Experts of a small language model: 12 layers, 5108 steps.
Below are experts of layer 3 (counted from 0) of a mixture-of-experts language model. Rows are named router (the router's row for the expert), down (a neuron's output weights, with its number) and show model dimensions 0-95. Each number is 200 + 40 x the weight over its row's rms, rounded and kept within 0 to 999.
After each expert's rows: a language model's description of what the expert responds to. This comes from a sample of Wikipedia text that the model never trained on.

# expert 9
router,202,138,219,241,208,135,232,218,183,238,198,218,216,179,179,204,277,116,190,149,238,179,201,146,172,230,159,267,135,140,248,166,185,180,226,207,163,141,235,196,208,214,285,237,337,198,197,221,120,216,130,194,227,191,159,208,241,280,230,160,189,150,204,184,215,230,217,287,173,166,238,177,187,241,216,124,174,152,191,255,168,223,217,215,220,159,221,191,225,236,211,240,197,203,173,185
down0,176,209,200,185,196,206,179,165,194,238,190,161,152,160,269,156,276,141,139,207,189,219,214,209,188,122,241,227,171,182,196,226,133,191,196,170,180,183,186,183,234,164,136,200,204,227,236,227,178,146,190,166,183,215,217,117,140,181,224,115,194,127,163,231,222,179,260,283,306,174,183,183,185,204,198,244,206,245,247,184,158,236,224,208,137,268,151,177,207,253,293,199,157,151,241,155
down1,161,122,212,209,214,191,171,178,175,189,220,198,197,196,273,203,163,211,164,280,206,247,159,145,305,197,182,184,174,139,190,260,176,205,208,205,225,189,212,206,248,144,273,164,157,191,195,250,259,295,231,205,167,179,180,222,253,153,284,192,185,272,266,178,219,220,286,221,261,252,261,186,229,182,235,262,252,210,220,219,245,218,204,127,245,213,172,224,200,168,231,223,198,196,212,252
Description: Opening parenthesis after a name or title, before dates, translations or notes, as in (1910–1911, (born; also [, { and = in formulas.

# expert 39
router,242,167,138,269,211,205,200,135,224,284,188,225,263,214,186,238,181,148,240,152,216,233,267,196,226,178,144,220,142,140,273,182,188,214,217,248,164,130,198,127,251,284,179,263,245,183,177,300,193,193,191,194,166,178,253,182,153,228,231,222,155,176,231,151,169,209,195,205,232,255,158,178,193,262,197,116,226,214,204,214,170,215,190,221,192,145,141,204,165,244,194,131,207,203,187,186
down0,182,201,205,221,149,206,170,170,81,168,200,268,258,207,169,208,194,208,132,123,154,200,239,178,250,237,188,238,239,207,184,162,246,222,154,196,183,216,253,205,177,247,204,153,171,158,162,242,213,237,147,189,178,187,196,267,258,232,232,173,216,142,182,126,213,228,154,234,172,190,135,314,178,198,160,132,188,248,133,230,151,168,264,190,165,166,165,180,175,168,236,176,224,139,179,213
down1,89,154,190,238,230,246,192,202,216,154,200,185,133,237,221,146,189,159,281,174,145,236,152,197,172,149,202,189,187,245,241,241,186,205,271,201,220,231,225,255,193,159,155,193,226,212,157,223,185,213,218,206,162,210,227,244,175,244,113,216,274,183,126,138,211,166,227,281,234,217,208,201,191,194,111,308,176,191,147,193,205,154,193,171,217,159,171,230,197,244,219,238,217,227,247,143
Description: Final digit of a year in ranges or dates such as 2021–2022 and 1961–1963, plus time nouns like year, days, months, consecutive.

# expert 13
router,257,146,200,245,189,171,226,204,140,269,278,200,204,175,137,219,250,115,190,138,174,188,200,133,140,159,178,262,202,205,207,132,218,191,234,191,170,164,171,183,151,238,234,215,181,152,148,278,227,132,128,218,176,198,239,166,245,270,249,215,164,165,273,191,180,215,235,212,157,202,185,206,203,233,223,154,258,156,241,176,162,288,253,200,163,221,133,205,209,220,180,163,220,187,190,235
down0,185,247,219,227,147,189,158,158,278,177,256,216,106,172,127,200,147,153,240,192,197,206,159,199,197,166,141,259,145,225,156,215,184,126,267,216,229,164,234,216,200,220,192,154,159,297,161,218,250,163,158,147,238,168,205,227,257,232,225,218,195,150,193,208,171,143,103,197,231,177,207,189,151,238,180,222,181,169,113,126,194,177,225,244,176,187,205,189,179,178,218,187,236,227,137,236
down1,169,179,191,252,240,225,196,211,168,233,156,248,313,180,235,224,163,144,228,175,213,154,227,190,209,220,209,93,192,170,161,254,205,241,198,199,161,162,196,197,168,209,152,231,276,215,213,187,192,208,246,206,246,229,231,211,211,254,244,139,170,164,208,139,212,304,228,170,164,191,255,200,265,252,234,218,195,170,174,210,166,125,277,220,106,270,242,178,234,165,213,195,182,203,174,146
Description: Word-internal pieces, especially m, inside place and common names (Dart-m-outh, Dort-m-und, Sum-mer-ville), plus coordinate marks ″ and words like following, same.

# expert 26
router,182,145,222,237,190,194,177,156,181,199,195,215,249,183,133,165,203,124,180,205,214,234,201,129,204,230,269,226,128,115,233,159,167,223,179,219,191,130,206,201,206,209,184,238,190,152,185,253,134,181,122,150,167,203,239,200,238,214,206,182,160,169,137,145,194,259,212,126,282,170,211,153,178,176,241,152,227,138,118,217,147,202,179,162,202,101,143,223,171,239,177,207,176,234,203,159
down0,174,137,211,259,214,182,270,229,197,167,171,162,207,244,193,220,169,185,150,280,180,176,210,113,211,217,171,267,242,236,236,201,185,195,151,211,171,137,222,216,232,184,185,125,258,176,203,217,162,197,184,208,265,192,176,93,228,227,183,198,292,134,270,254,252,187,205,223,146,169,165,212,210,211,220,211,146,221,258,166,216,126,255,183,202,208,171,178,196,238,226,223,167,192,276,282
down1,248,161,236,232,189,199,192,273,190,273,170,165,232,218,157,227,175,247,212,270,224,242,160,206,154,205,240,228,233,224,158,222,164,215,255,178,191,206,164,207,224,167,114,222,200,191,241,166,291,200,233,251,164,202,238,258,270,222,268,207,114,165,168,202,200,253,186,171,190,193,185,241,201,221,238,216,177,193,145,148,159,160,198,222,227,224,134,113,231,227,146,218,221,263,110,266
Description: The colon after a field label in infobox-style lists, and labels like Born, Location, Genus, Died, Authority.

# expert 2
router,206,153,225,227,165,199,169,177,160,265,218,221,287,211,186,132,204,159,215,131,195,235,221,105,140,193,171,200,171,160,150,145,193,198,217,194,174,139,201,216,157,309,254,256,258,132,204,224,122,186,159,189,190,186,246,170,202,295,196,116,189,180,182,207,201,177,224,199,196,262,204,216,206,163,199,163,182,143,213,201,134,286,224,150,197,177,168,226,133,212,213,162,178,193,173,178
down0,183,143,189,158,145,173,158,339,200,262,261,151,191,166,265,275,245,134,212,156,220,223,187,241,180,223,217,237,199,209,238,211,259,253,344,199,236,237,154,180,198,202,189,151,174,196,179,185,169,264,195,195,189,219,232,236,194,249,193,263,179,223,196,214,290,190,206,225,199,260,204,198,227,172,229,183,240,183,242,178,154,235,204,183,199,251,223,193,176,133,226,191,153,181,195,227
down1,114,144,204,199,174,238,209,177,199,206,223,188,240,138,255,213,252,170,147,190,194,211,186,173,162,204,259,219,218,152,187,239,291,166,217,223,272,220,269,267,161,201,149,176,225,231,201,226,187,234,196,206,249,204,208,247,233,198,157,173,242,175,216,156,161,189,287,234,118,231,216,186,244,260,257,168,134,213,145,184,127,269,239,216,187,247,239,251,193,223,114,173,182,174,224,252
Description: Mid-word pieces inside proper names and ordinary words, such as ess in Alessandro, cel in Iceland, olog, Jul, descri-be.

# expert 17
router,172,193,229,179,254,135,219,207,134,248,230,209,202,240,208,180,208,188,186,148,198,237,242,129,165,205,174,223,112,185,290,155,190,234,255,172,252,141,201,212,250,231,268,213,244,185,141,214,142,146,215,175,124,180,147,130,199,245,221,237,210,224,216,134,133,167,221,179,211,175,174,166,192,264,234,168,231,178,221,185,174,258,146,178,243,159,146,292,152,224,228,179,239,220,205,169
down0,221,220,206,200,212,150,139,205,268,207,95,151,175,227,145,146,241,236,185,146,178,210,179,271,183,202,237,175,147,247,197,203,231,192,183,201,228,242,162,153,164,216,201,256,197,170,175,173,303,171,157,197,154,168,212,147,177,228,147,158,263,305,189,184,237,201,194,113,173,249,166,191,219,203,179,156,201,220,202,238,148,188,191,283,207,166,161,209,248,133,137,208,230,165,204,254
down1,147,246,237,233,177,220,178,199,268,190,247,209,232,243,179,224,263,186,184,190,221,235,171,203,246,245,275,124,267,157,195,186,318,280,151,143,208,222,209,188,191,256,198,206,175,177,132,226,200,214,215,254,133,270,189,169,216,166,203,217,206,250,274,236,199,220,172,232,263,118,204,246,199,138,178,223,193,227,211,233,184,234,234,181,179,205,229,209,183,164,230,149,145,197,231,108
Description: Adjectives after the/his marking order or position, such as first, second, final, last, next, previous; also pieces like Versa-ill-es.

# expert 56
router,242,164,243,252,142,228,151,211,215,243,192,215,198,232,203,199,225,170,189,152,158,231,137,193,230,218,206,209,158,225,197,216,160,215,165,170,211,204,187,159,210,262,268,280,214,173,135,231,123,103,175,152,224,135,172,130,215,257,175,144,200,202,168,151,151,239,220,188,209,151,177,140,167,193,232,108,288,167,195,238,173,266,140,169,249,147,151,226,205,179,248,197,206,156,190,193
down0,268,277,183,185,177,209,185,209,224,199,268,231,165,202,193,130,194,102,138,134,108,204,157,282,177,219,221,237,140,204,230,254,113,208,198,176,245,225,180,158,248,164,140,199,178,180,180,165,149,157,183,187,183,169,213,212,193,154,198,228,232,187,233,233,186,241,234,194,177,135,250,236,247,246,145,192,215,218,198,150,226,165,183,118,236,183,169,148,198,227,229,211,196,218,100,184
down1,250,233,253,241,219,214,231,270,176,206,225,189,201,185,175,284,213,161,258,123,136,238,199,179,193,215,200,191,269,188,178,260,239,218,231,218,177,169,202,200,202,193,167,230,196,169,231,278,221,168,173,195,188,336,231,244,257,198,202,111,167,191,186,233,168,154,166,223,197,164,150,248,271,160,173,205,196,232,149,179,212,236,133,160,167,238,166,191,242,164,213,269,185,260,122,207
Description: Byte pieces of Japanese, Thai, Cyrillic, Devanagari and Arabic script, and accented Latin letters such as Ç, ö, ä, ş.

# expert 16
router,201,148,178,179,180,209,199,181,171,285,155,209,261,253,163,168,264,160,217,174,227,249,202,147,273,275,191,250,180,219,229,144,168,206,201,224,190,120,260,146,218,215,235,198,227,204,174,246,116,118,93,214,203,195,247,172,197,223,220,174,222,166,169,140,145,153,148,168,176,200,195,123,187,230,185,163,230,242,237,202,188,235,158,145,197,207,180,264,173,180,267,197,226,213,139,199
down0,160,151,173,258,238,166,234,191,152,277,263,153,153,229,158,97,132,187,172,256,170,179,118,264,169,175,191,234,188,222,274,266,236,172,173,92,225,193,159,194,166,276,228,197,174,125,179,185,153,159,232,219,219,206,241,164,242,187,214,220,211,149,238,211,212,151,178,232,199,174,175,196,139,166,171,230,242,208,253,220,192,200,240,204,180,143,149,219,189,180,225,175,163,203,213,155
down1,189,184,198,192,186,179,248,210,78,197,201,153,279,245,165,219,229,212,224,262,275,172,207,214,141,192,229,177,214,214,151,236,260,201,198,237,235,180,225,184,188,194,173,174,244,164,206,147,182,170,255,156,211,279,227,254,156,210,267,215,171,142,227,190,177,245,184,129,220,218,227,220,155,177,273,138,204,201,142,184,165,248,202,224,181,187,214,252,225,275,243,221,183,178,281,304
Description: Hyphens and dashes joining compound words, ranges and codes, as in private-public, J-7, Bi-State; sometimes non, un, first.

# expert 19
router,166,181,185,247,142,173,186,209,200,202,239,241,250,202,160,140,234,205,173,180,197,265,225,167,169,213,193,241,129,163,240,173,189,212,186,138,200,188,227,186,181,223,231,254,229,205,146,227,148,157,103,187,136,197,206,193,216,255,201,151,205,152,239,150,156,163,182,252,235,172,119,194,203,191,153,181,191,164,151,229,187,268,244,146,184,211,82,211,139,206,209,119,158,183,111,148
down0,202,235,216,227,218,176,179,187,243,157,259,125,169,186,221,194,203,258,186,161,265,189,207,336,205,181,224,225,259,137,249,203,161,235,238,264,226,277,206,188,142,248,197,183,206,216,157,164,281,243,187,204,193,179,176,175,170,213,182,201,231,131,245,205,183,175,186,188,299,203,220,230,211,231,201,151,185,116,149,165,158,224,231,220,212,279,203,158,266,228,226,247,167,220,168,149
down1,257,176,182,261,210,120,180,138,169,284,224,265,207,211,98,167,207,140,207,229,232,186,192,279,194,176,210,235,168,220,234,221,206,154,161,203,260,204,243,192,213,217,198,203,216,254,164,178,176,121,149,188,215,231,199,179,252,208,232,241,220,196,205,307,242,107,220,263,149,217,232,195,136,192,164,226,158,192,159,243,237,206,188,178,175,183,212,196,155,282,201,200,242,124,193,177
Description: Common male given names before a surname, often after by or in credit lists, e.g. John, William, James; also name-piece fragments.

# expert 54
router,141,217,207,187,227,186,252,146,163,204,188,212,243,293,128,182,273,159,198,149,202,233,228,170,228,191,161,232,156,148,229,85,167,185,210,191,205,187,234,227,199,167,205,205,234,137,142,202,169,182,175,94,168,215,242,166,150,213,171,194,222,189,169,156,168,254,185,252,281,216,204,215,155,196,251,120,194,152,207,202,187,206,177,124,157,151,131,259,192,159,221,175,239,240,193,231
down0,195,154,208,220,162,108,179,130,259,231,235,189,150,172,210,209,202,197,213,164,295,234,145,304,161,203,206,197,190,268,151,246,218,176,221,207,234,175,248,190,181,170,208,243,199,179,161,212,177,169,172,171,209,156,130,210,103,260,213,155,281,152,122,209,266,290,117,146,202,173,210,205,233,231,173,202,169,184,175,215,172,191,226,209,221,184,174,206,230,241,216,244,173,205,249,192
down1,252,137,112,211,238,198,189,232,212,188,220,214,220,208,123,184,227,243,148,188,105,202,179,201,233,233,195,226,184,148,197,200,195,218,159,219,200,183,194,217,234,220,219,192,200,197,234,256,229,308,158,139,242,165,193,215,201,184,198,178,261,228,125,152,149,220,173,206,185,134,183,124,254,197,193,171,265,190,127,259,231,186,163,183,246,174,200,150,129,210,156,267,157,243,106,168
Description: Word pieces with c, p, ic, ex inside words (pandem-ic, reminisc-ence, c-remated), plus initials like C in names.

# expert 57
router,150,142,208,310,232,190,202,211,141,230,192,198,238,249,164,151,240,179,184,147,255,246,206,151,168,191,175,233,122,142,211,146,183,222,177,151,218,171,265,196,210,271,225,278,238,191,171,168,152,131,182,209,168,198,174,178,152,226,186,155,198,187,186,214,192,226,217,196,202,238,245,189,195,222,258,166,209,185,197,266,62,232,183,172,172,167,191,220,207,239,182,85,198,171,181,174
down0,201,193,241,210,150,187,187,144,159,167,195,215,222,147,158,188,289,142,217,231,233,192,196,190,185,159,179,260,182,172,117,245,189,250,216,190,220,278,270,185,164,160,208,121,209,222,135,139,226,228,232,205,198,254,259,142,212,219,226,190,199,218,163,232,218,250,257,178,153,211,166,182,243,177,237,252,232,181,251,257,137,209,240,182,169,145,216,156,238,309,214,165,238,194,123,232
down1,237,201,196,219,194,136,198,215,236,161,184,219,229,158,212,253,214,206,203,179,263,153,136,172,236,161,203,229,182,231,159,272,276,275,152,191,187,177,227,219,206,217,200,151,194,190,156,281,232,196,226,224,257,192,212,163,198,203,202,272,99,210,180,180,159,151,182,169,247,178,157,218,213,211,261,232,214,162,264,222,184,244,235,191,238,164,202,109,247,195,304,128,275,214,134,186
Description: Opening = of article titles after a blank line, as in = Rothschild; also mid-sentence nouns and participles such as episodes, points, used, based.